From a checkpoint of a small mixture-of-experts model trained on Wikipedia.
Experts: 64 experts in each of 18 layers, 112 ReLU neurons an expert, 4 picks a token, a sigmoid router.
Below are experts of layer 16 (counted from 0) of a mixture-of-experts language model. Rows are named router (the router's row for the expert), down (a neuron's output weights, with its number) and show model dimensions 0-127. Each number is 128 + 24 x the weight over its row's rms, rounded and kept within 0 to 255. Numbers have three digits each.
After each expert's rows: a language model's description of what the expert responds to. This comes from a sample of Wikipedia text that the model never trained on.

# expert 13
router:135130149128099119133108111111140124135155100098150093134071066157156144090117145144108119143119153099155146105118128102129086124098119154110135125121072098152132101143100134136117109154111156115110154072119107115129105140100121133129125105159151135113163125113130134124144136117123146141118177133131145139150139191112127140110097114100124121101142136166095133095150100119131136178145
down0:103159135173124114133119118128083118156161103145142130096129128134123145125138158092109167132131110151109094138137145127166148149143146127144143122117144114088136120119127115141118174154132156146124087114120110107069125156124088137090135143128118121120145145121157104096147126193159137128162114111114127119110112193148109119127137141106156094146119166111137077107121121132161123154138
down1:096148151121090119137113144112172123135182137072144136124143116122127115118142121096147161115181131088145132115117093140110120107153136137121101131119143111133110142136149118142131174165126105137116147164148135131129160095117109110136143149126145114157150162085122121100090127090109122137130179158121118069130131129135175145132148115133115095142188123104126111084185114118133118132108
down2:146122111131092102142118103153170175150127119136156142117111098105106117116120110150137128117131133167152133152093109095121183132126162130084110139159134102180101097141113173131095097124148103130134134129095109140085142158134148136138144130071151136154108133137092128161127124127151093157111112127143157141192089154133166165053125152138128122086121152119115126119093106143155121158165
It responds to: Nationality adjectives and US state or city names in political or institutional contexts, such as American, British, Texas, New York, Carolina.

# expert 24
router:130124116134090183083134119067140145151119117108165104165102097160161122090079103123134099120093134083137129091110126113114125094090152110096081110169104159158154136147165145155153085144154126109134097130136080152108130111137119072113108121117171110113096148142099111116146110169139139116161125153130101156143131090154135125149087154069110140131134131150137064127142132106149134121138
down0:121132148099122145132142164146114095122100120091147124110067128157130120128146121113132133180154096078128085109125154156127154123117136155089051086139169135076137111180106152173070113086126097137121136114113111162073162106150125139099128124132155171080107144142127116146121156124103141135110073116139124141112156116112144117120118161112171102148119114116183095126133138122133062125129
down1:169108115125098155114117104191140120090129127127169138102138132126143113120132080187158144090145136109104105083134118147119122140147133114117112096096105145131142112132096127052119108130102145119110162126120146136119157128141129171076147154145076112096160121140132146147102140137111147151085096103139103170148100116145131099135140106139125098100158108128187137142136164139122115155154
down2:171160097120112144123119110122094138109137114114144118119141130156135139104117093098149131127119143151121085163105152118143141126154132134180131141117094156133116121076117114133143098139135122122155154128131136106143178127133140135120135135139086113139132152118092148189127123111116107124134075088108110131133126115075047133135152110102137127146128121127143104111114160108138113129138
It responds to: Numbers in sports results and league tables, like goals, points, times and placings, plus sports words such as touchdown, rebounds, playoff.

# expert 62
router:081167135121134161142145113107134164111152107133143114149052116144141148103122100111142098133114111122143136089108123212131085119133173151130130094141151126134116115111157133195136154140171107131120110074147103123160122134117122123062140120149140141138188095123170127121123133095109164124070124133109109091156182170132130163149112114120155154126159116111131117126129124134102103151138
down0:139108121138121119141115129125115115139132118155113125115155134144157128124115119091129136120148092123118105131112163158114101152093137150163147110133121151154120118123136157151147135132127110164067122128119128156142157146160078134140098103124155117125071137131170116140091088127150108172150199126141160113122140163158151078151148130136116130115155102094084122119108120118127125113090
down1:146151122140121139103112120171097093124134098126163134105135166133160143100163123173122122122144089159168110132105145109087117111160132148145097114144124156108115154093141144148123147139103124141120124133124159136150140124128118150147087121110124131098123120113148136141150114123141136150155105137108093109120165138153114139148151140107128116132205132095151179133159147110196103159125
down2:113120185115144160113116141153144143069110114134126117128094140128124148161188125090128144188173111132129156140138129144116109111117123110094131133111138097099144181082137127118165140147135107132084189114127108144125109158138181140105169110125146128122151119144100119104122159137133124112109099135106091138165125119085113132133101128123165126157146163130138176134143087118159103088143
It responds to: Place names and their first pieces after in, of or from, such as New York, southeast Alberta, North, Cape.

# expert 57
router:116107127071099097141136089097124145145125125105122112155125105147133123087092134104132111156130154131132144124153115121105097092072114135125099117180105094158154144144163144155106084164152143101138103111114130149104088160129139098147104114174156136132102072139134136133106117145165158123178136155128092135108090089150163118110112120109104148139134197120115125147136111144103135109130
down0:070134065123132139134108134140120140126151130133132141114140140120111125111094141133160134136108120140148134088139101138151127160115160145115092126163074145131139139181108127114112148134098120122140180161083159130142131106140171142145122143127109126142109137105160133121074152113150064147107109101096068116120117128105115169131162121140125111129100152111139114126136129085133149095138
down1:130138134149115109112130102131091079132110119182094114120146135088172124111168162147165139109138143126105137144124165134136137106111101173130163126143111147131105118145132128109112155115130081116124120139140131087116142136105150121143120160121119161125122115133103137118121118088128093097128147158128121144108103137110181159119132126127117165148106150104125103129130149162135079114113
down2:096149123117134137094140122097154152151124136133149101129106107135101146165118159118093123153143119152111149116140188107124129140128141120122139117137166109124084139148123151095138119139128136139105127144130143111098162140143139173130122108165151117150120122102147114159148103128103071131154100130118121122108115130098154123150180126095149123106120113096137090122153102148071092098166
It responds to: Numbers in sports scores and stats before a dash, plus sports words, such as 7–2, 91–107, touchdown, rebounds, yards.

# expert 39
router:110133100114101093125136142130105129132150115084178115149120129130138134112085132150098119126122162165135087159087119212187165069148106131133118112119150168121130109151148089150171136095147120085153128133137097071116121142118118150149128143124114133066088102111117140112165128161158161136110155134100147125131145147130120100121115137097089124112104121147109092128137139132131163143166
down0:120105121128098184129138132174157160139122083109118120114140156165111115139149128095167133137097145127105103131170155109133122114130139076127121137171143153153180081136121104150141102119109141128130142103089111130116105130144130128125132159121080126133155160133164131161078109122110163115157168094146091155126102147119143111150114174105107160133106135101110102092178125147130180112123
down1:110140137111135150112118125124129180170150142144093130113142108127111124108122153126137120111111172142134176122176129136173138146137124136122110162134097134115112146123133136119141089136125131116095076158139097143103124124098106141151127103118092135117130140092101110182083159115162133106145146070163134102122091096164107101139183108091150118109141148068130156164134136124113152172142
down2:115080150128124120121064156078071147094142163118141155137142145105159126149160146130133162128142085110105113149086097162150096113120126088148121124140087122135142087134134105095117145110143146098108149156138142064134092144127135127163112129106148172098130130124160142168141127143120155138137103147112147129104135152157105138097154098092130146156111102122117090139136123129135174184119
It responds to: Auxiliaries and main verbs right after a subject in narrative prose, such as was, been, became, took, could, went.

# expert 44
router:138176078165109129118130098073150157159114088128180102141101155116130109099081117162162062153103153093127122106118100163125097117113155143153133134143108125143149116146115129124170095152120106124130126146148167134133126144143107085087073108115163116132114097110153140097153124160128102150146125112114134146103110122114144141102069121114102159119144142129107120137110132131138134123128
down0:141126157097133141140101154137097135154135140114169146112150162122125134115161128154102145112112101117119136138140151114090132135146079171092119113136129126117095120094141125115089129128126152105140118114140131161110132137154121175123159104149099149137141136132148111166105157152135139110167118163103177110146158128101086136099112113106085085109115120101120170107088121136140123139116
down1:145131142135159139132108121145138167128156131139105169116151110136129124128163171123114143125132099177138113102178113140095128120133123095083119115142134147157122102133132120100127147119144109107118132145090142133151156115143139178114114116120136127144095160144119132137125109101072120120112079149103138126128127177127107117124109136101137117141123146109137114155105160151077121163121
down2:198164179142138109150154114167102103153088099152143153095131161126151139131172153154110113156139120163130112178106157141147140143141134103114115163139161133159091162090160125124161157153095145145189071159121106105135149109138134117153178088158143131135131139094136121164175149150126123087177094123147128167130126137126147118058107150118111120149126112159108140116089120076134117157130
It responds to: Numbers, codes and short entries inside pipe-delimited tables of sports statistics and election results, e.g. DF, MF, "58.86%".

# expert 2
router:119134101121136159138129119132126164117124140121153107117105145138161125064102081165077074150095135135167160072111122188135111091128160117114102088133158132163106105089141131145157109116117109133122154107133124135147146157124162138140140067102165150111154158117150123103133125126136163115124137101086130097167154156128175153110096154130110126101121141137139097174166154105146159144102
down0:136135133114136107101121143112147127129119139082093147138118087126071147135160152115120148130122139144143133091101133104102133111178113099139161106134127089174150114149134144121139124103117090132103152107111134132137120119111139178104156096122102131175109103108128136115104137079112151121145096095123081118113155099105133116123154150113139136122113121123154134099163102095100119148135
down1:133082158125108092113154091131113157128116148158120179140089130147137105124131120111134130172120137109169120143068134145123139161140164094163099144122119088179118124152140115111119109137154103145113131100125125179139126158087080097140130168121094112143125077119161111131074108100113096151148106153148138126133161128127131166121172096140140137101105135141119125148091156163147131155150
down2:127119091125136118115162109141157139136092110126142152150128126161091152102124120121114114149108109094156143167103125118152116150113107101139126156109147118121155130087076091137106143112124097136151101158136108134134111157134145145125074153103151125135142136157112109163137159179080129117119148132094156118080115128137133112098157112127091128121184157105120136130107135129108147152156
It responds to: Prepositions like in, of, by after place or list nouns in see-also lists and infobox labels, e.g. "List of villages in".

# expert 50
router:109106106133110112096112145093132162130147149145127083129115113142125121065121128153087090116117104132121137126116120152138084134091139089096096136111157102160111140127133153111132130131115121138163132135147127140121139130093145099126148066104172165118120126145151138103145127125140138145134125191118112130083124136154200205081119147126079174104115126133137140117117156097142124112132
down0:096147078144123130154102111073120109165124118152122138151105095167136134135145086095132152120101120153112096102119103131106144120105093122159101127118100118082137084112115116136090147109137107121119141138109122145109102166092112168128131109134123162120145120185140119100123089160158117138138093140146106141133096160136125094111158110146133097125102116064115173085110114118136112116138
down1:071153154120141143108166114098123127156138147098103106111114174139144137137140097155119131136128099127108117095161142099097097167107124131135169127115128113120133088126141131171095130133117156160141153113159113097135114145132142159098130127145135135106169135125133102135083106122161083128085115117177098139138156131100092097148144132135119126118137109147174130093117135102105113091074
down2:123152148129141140111121134174113162122110104155124162129168151110109152134140156082154128115143135115138082102108132133120136107151145137103133089157077136128131133199137134136169145142113158125089109143112089156149147125148078198122156134132105122107093159134100130166151130131125120143147149087106106076125147094118134086156118120122160089091155126139143104109081061123128164156144
It responds to: Table row ends, separator rows like |---|---|, heading endings === and infobox labels such as Season, Born, Species.

# expert 54
router:159130144115094123118165102067162144137143102117146087174115087129116165100111142155121130138123166104116137110120119119167038124082122130086143137139151124124136124156110163160120118132095149159100112133138159115128076125143124127118155132161145128088122149135125145114130119122141184132149128136097131097139143122099128148117121141102076098095096177144093103102150123146146162122161
down0:115172139121116134093106139107141135136144146143124128148132165081141139115088131178158142101155166103143130169144095137160142115121136159125143132125130087156144170121144135165150126103145117129139127078149115108134137112102167136097175114110171153116156112134149114142116177120136103136118091154102164130127121122127103129128107148125158130103130151114118121095123140129115125094157
down1:202147131108126145160115138078130143098124100136119122127150122158129109157140112141143136127124154154101143129122131146106105105142157164122135129111120133083146151120152151189133107088164161106145102112144150152128129111157181128090095119093145143098157145130128132157116098090147113105105171135125106120176131111122119154131103118115160154168137142108118137169114129136143106143127
down2:106141090137087136130067135143130104138139127141085151155124120157110155117130134172101167114144106114146114110136170125125154185122105110101116142083109099122128133138119151130168116131175081155158168172126131124140117103106136100122120133171139133152073146147140124125113123181111089169108127162119130151124140121124159150143099095132091121120093131076111126166089111136127169150102
It responds to: US states, cities and words in organization names after the, at or by, such as University, National, Michigan, Texas, BBC.

# expert 10
router:132139132104119118135153108117144145129176171092123081124121107157144118113085099155143093128097163097166109110092152150129084123130118135156119091142127123133066112094125105151143141159153105092154170147143117104083147149153161138109159139136137154102111123096148138127118142117133160103127153145137134072099134109087112119108107094126107156129108140146036124098125180151171157125126
down0:158158137109135158089129143167146129155113127115162088120135126087180158128136096135111083137129112131103095104122088134102120122108121152108127139119135115134116113143084135145155183097121118097125124108126106151122137094106110109127131116139139120141110152140108141166101129107125107147151109098140178092121116095138125125129150102099135113118143113122082107115150129144125129110110
down1:091141116105118148096125141158149138093095116135107111120095092108156140124163115154092130112129106149110099104117169125098128099114128117095117149153133104082167110133105151102173130105126097152124142162112144125087141118151164143114130124084109130119165128102134104089112151108157122124150133121127103168135106125138130131130133158101095118102105113109137110144109177163129131128114
down2:091144127149075138111090118123165165146187110126119109108147156134105152128112132156141145084166143110145133147142085157101140175152105134105111110146171091150162148158146120114127111151112093144154118133135159141148169119132142114145137127107112142141128151120132172154115139144107122130128136079132092136129135131132139147121135088125142127115191142136122154177125088134103108126098
It responds to: Digit pieces in years, clock times, coordinates and money, plus units like century, million, feet, e.g. 18(93), 11:00, 19.05.

# expert 9
router:129095154091091143108182135136135146184131154100163096157104105157107129095096085143124100139097159093117138119102139138123079102099104125119120122164134169121088151123161139127123080136114111124115147153154119138092093144110086134105175142115112132112111097122136138129093141105131125173127145089138087113099118114130141119134130117130121177151090168134087118122154170118149154114121
down0:080136107143112119122146118102147111129114069150120147135133151104151131121097142108098117153116146113149137136118115143152146142145115153150085111145141111105114145110127120085112103167144165134151156145172095148131099128097110068184073125142124101148128137186115156137158109129115136108152134122132148133137145122127166149164118124166142134130185153140129176135168092151142155091115
down1:115121141151141066093108161144114141124135125166137137147142099151112152102136142108153125108156107151113163131144160093135101115082119110132127119110098170139141186110121140162139186125135124131136116128131113151125073114133117183155168121165146161148132105127108125154120152140143109132134172100138120137134122143154139138116122110123170159102132119146154107092095181128154120141101
down2:144108179102117080117147108171126146131088125127177085111135135140163099117127103145118124151133157105072161115164176073113136094118080163137115153123096109134104150152133120099143100124170108162108127082143123141131114154131129134146149160123141060142121109129096135133134143087145110151161110100121094142133106100194182144120111122148110132142125131138124147110139169110138108115106
It responds to: Number tokens such as year prefixes 19/20, ordinals before th or nd, and figures in tables, such as 84th, 2008, 40 percent.

# expert 17
router:100124081140092128137122114128128182195140100104153104143124104139155159093100091156102111108113161081111131134095112187158144113122109131109097141132152147124105129108155125136189145118093155083154112109152125107120129142131130160144154103087124130098118123113135132123147148142140188160146112138099157149124144136171126143126107126116092148105138110143101088150123155148120160160159
down0:163133144111146130105193127119140153113132112119102132137117127117108126122127124120088105156150098109107118121124094149145134118113132126171128125125122144135117134109093149130171104160128116108097110131141121127126122070116059115098129154133164080104122130094114100161159146165086075160131182193148121139087147153131113145131144123161123139231116141136082161146145129104086128076159
down1:146141158118117089117116178134150133134083102111139141130116154151147109142134147135143145121124088168161176118132131055166113146129134161111115128118134079081143137101119082122120120115103160151113126082148129118155075119118124118119138186117111148100097125159117133155110104107102122150080165148112124159146162099100130159108089128130102153112101127135136116163119156132099127145071
down2:143114159133101141124142142105141138127098097141131112144129129070121139123147121117085140175106169117089182085083106131141108121127160131112138106120176143138095175127122168137172131094136139131098084112164140113162161117136110114147124138145116127177111174120111117094128147111135102129143130126117139118127129119133083101136143139141140076131176157071139124129135124138125120128092
It responds to: Forms of be and past participles right after a subject in history or description, such as was completed, is, been, built.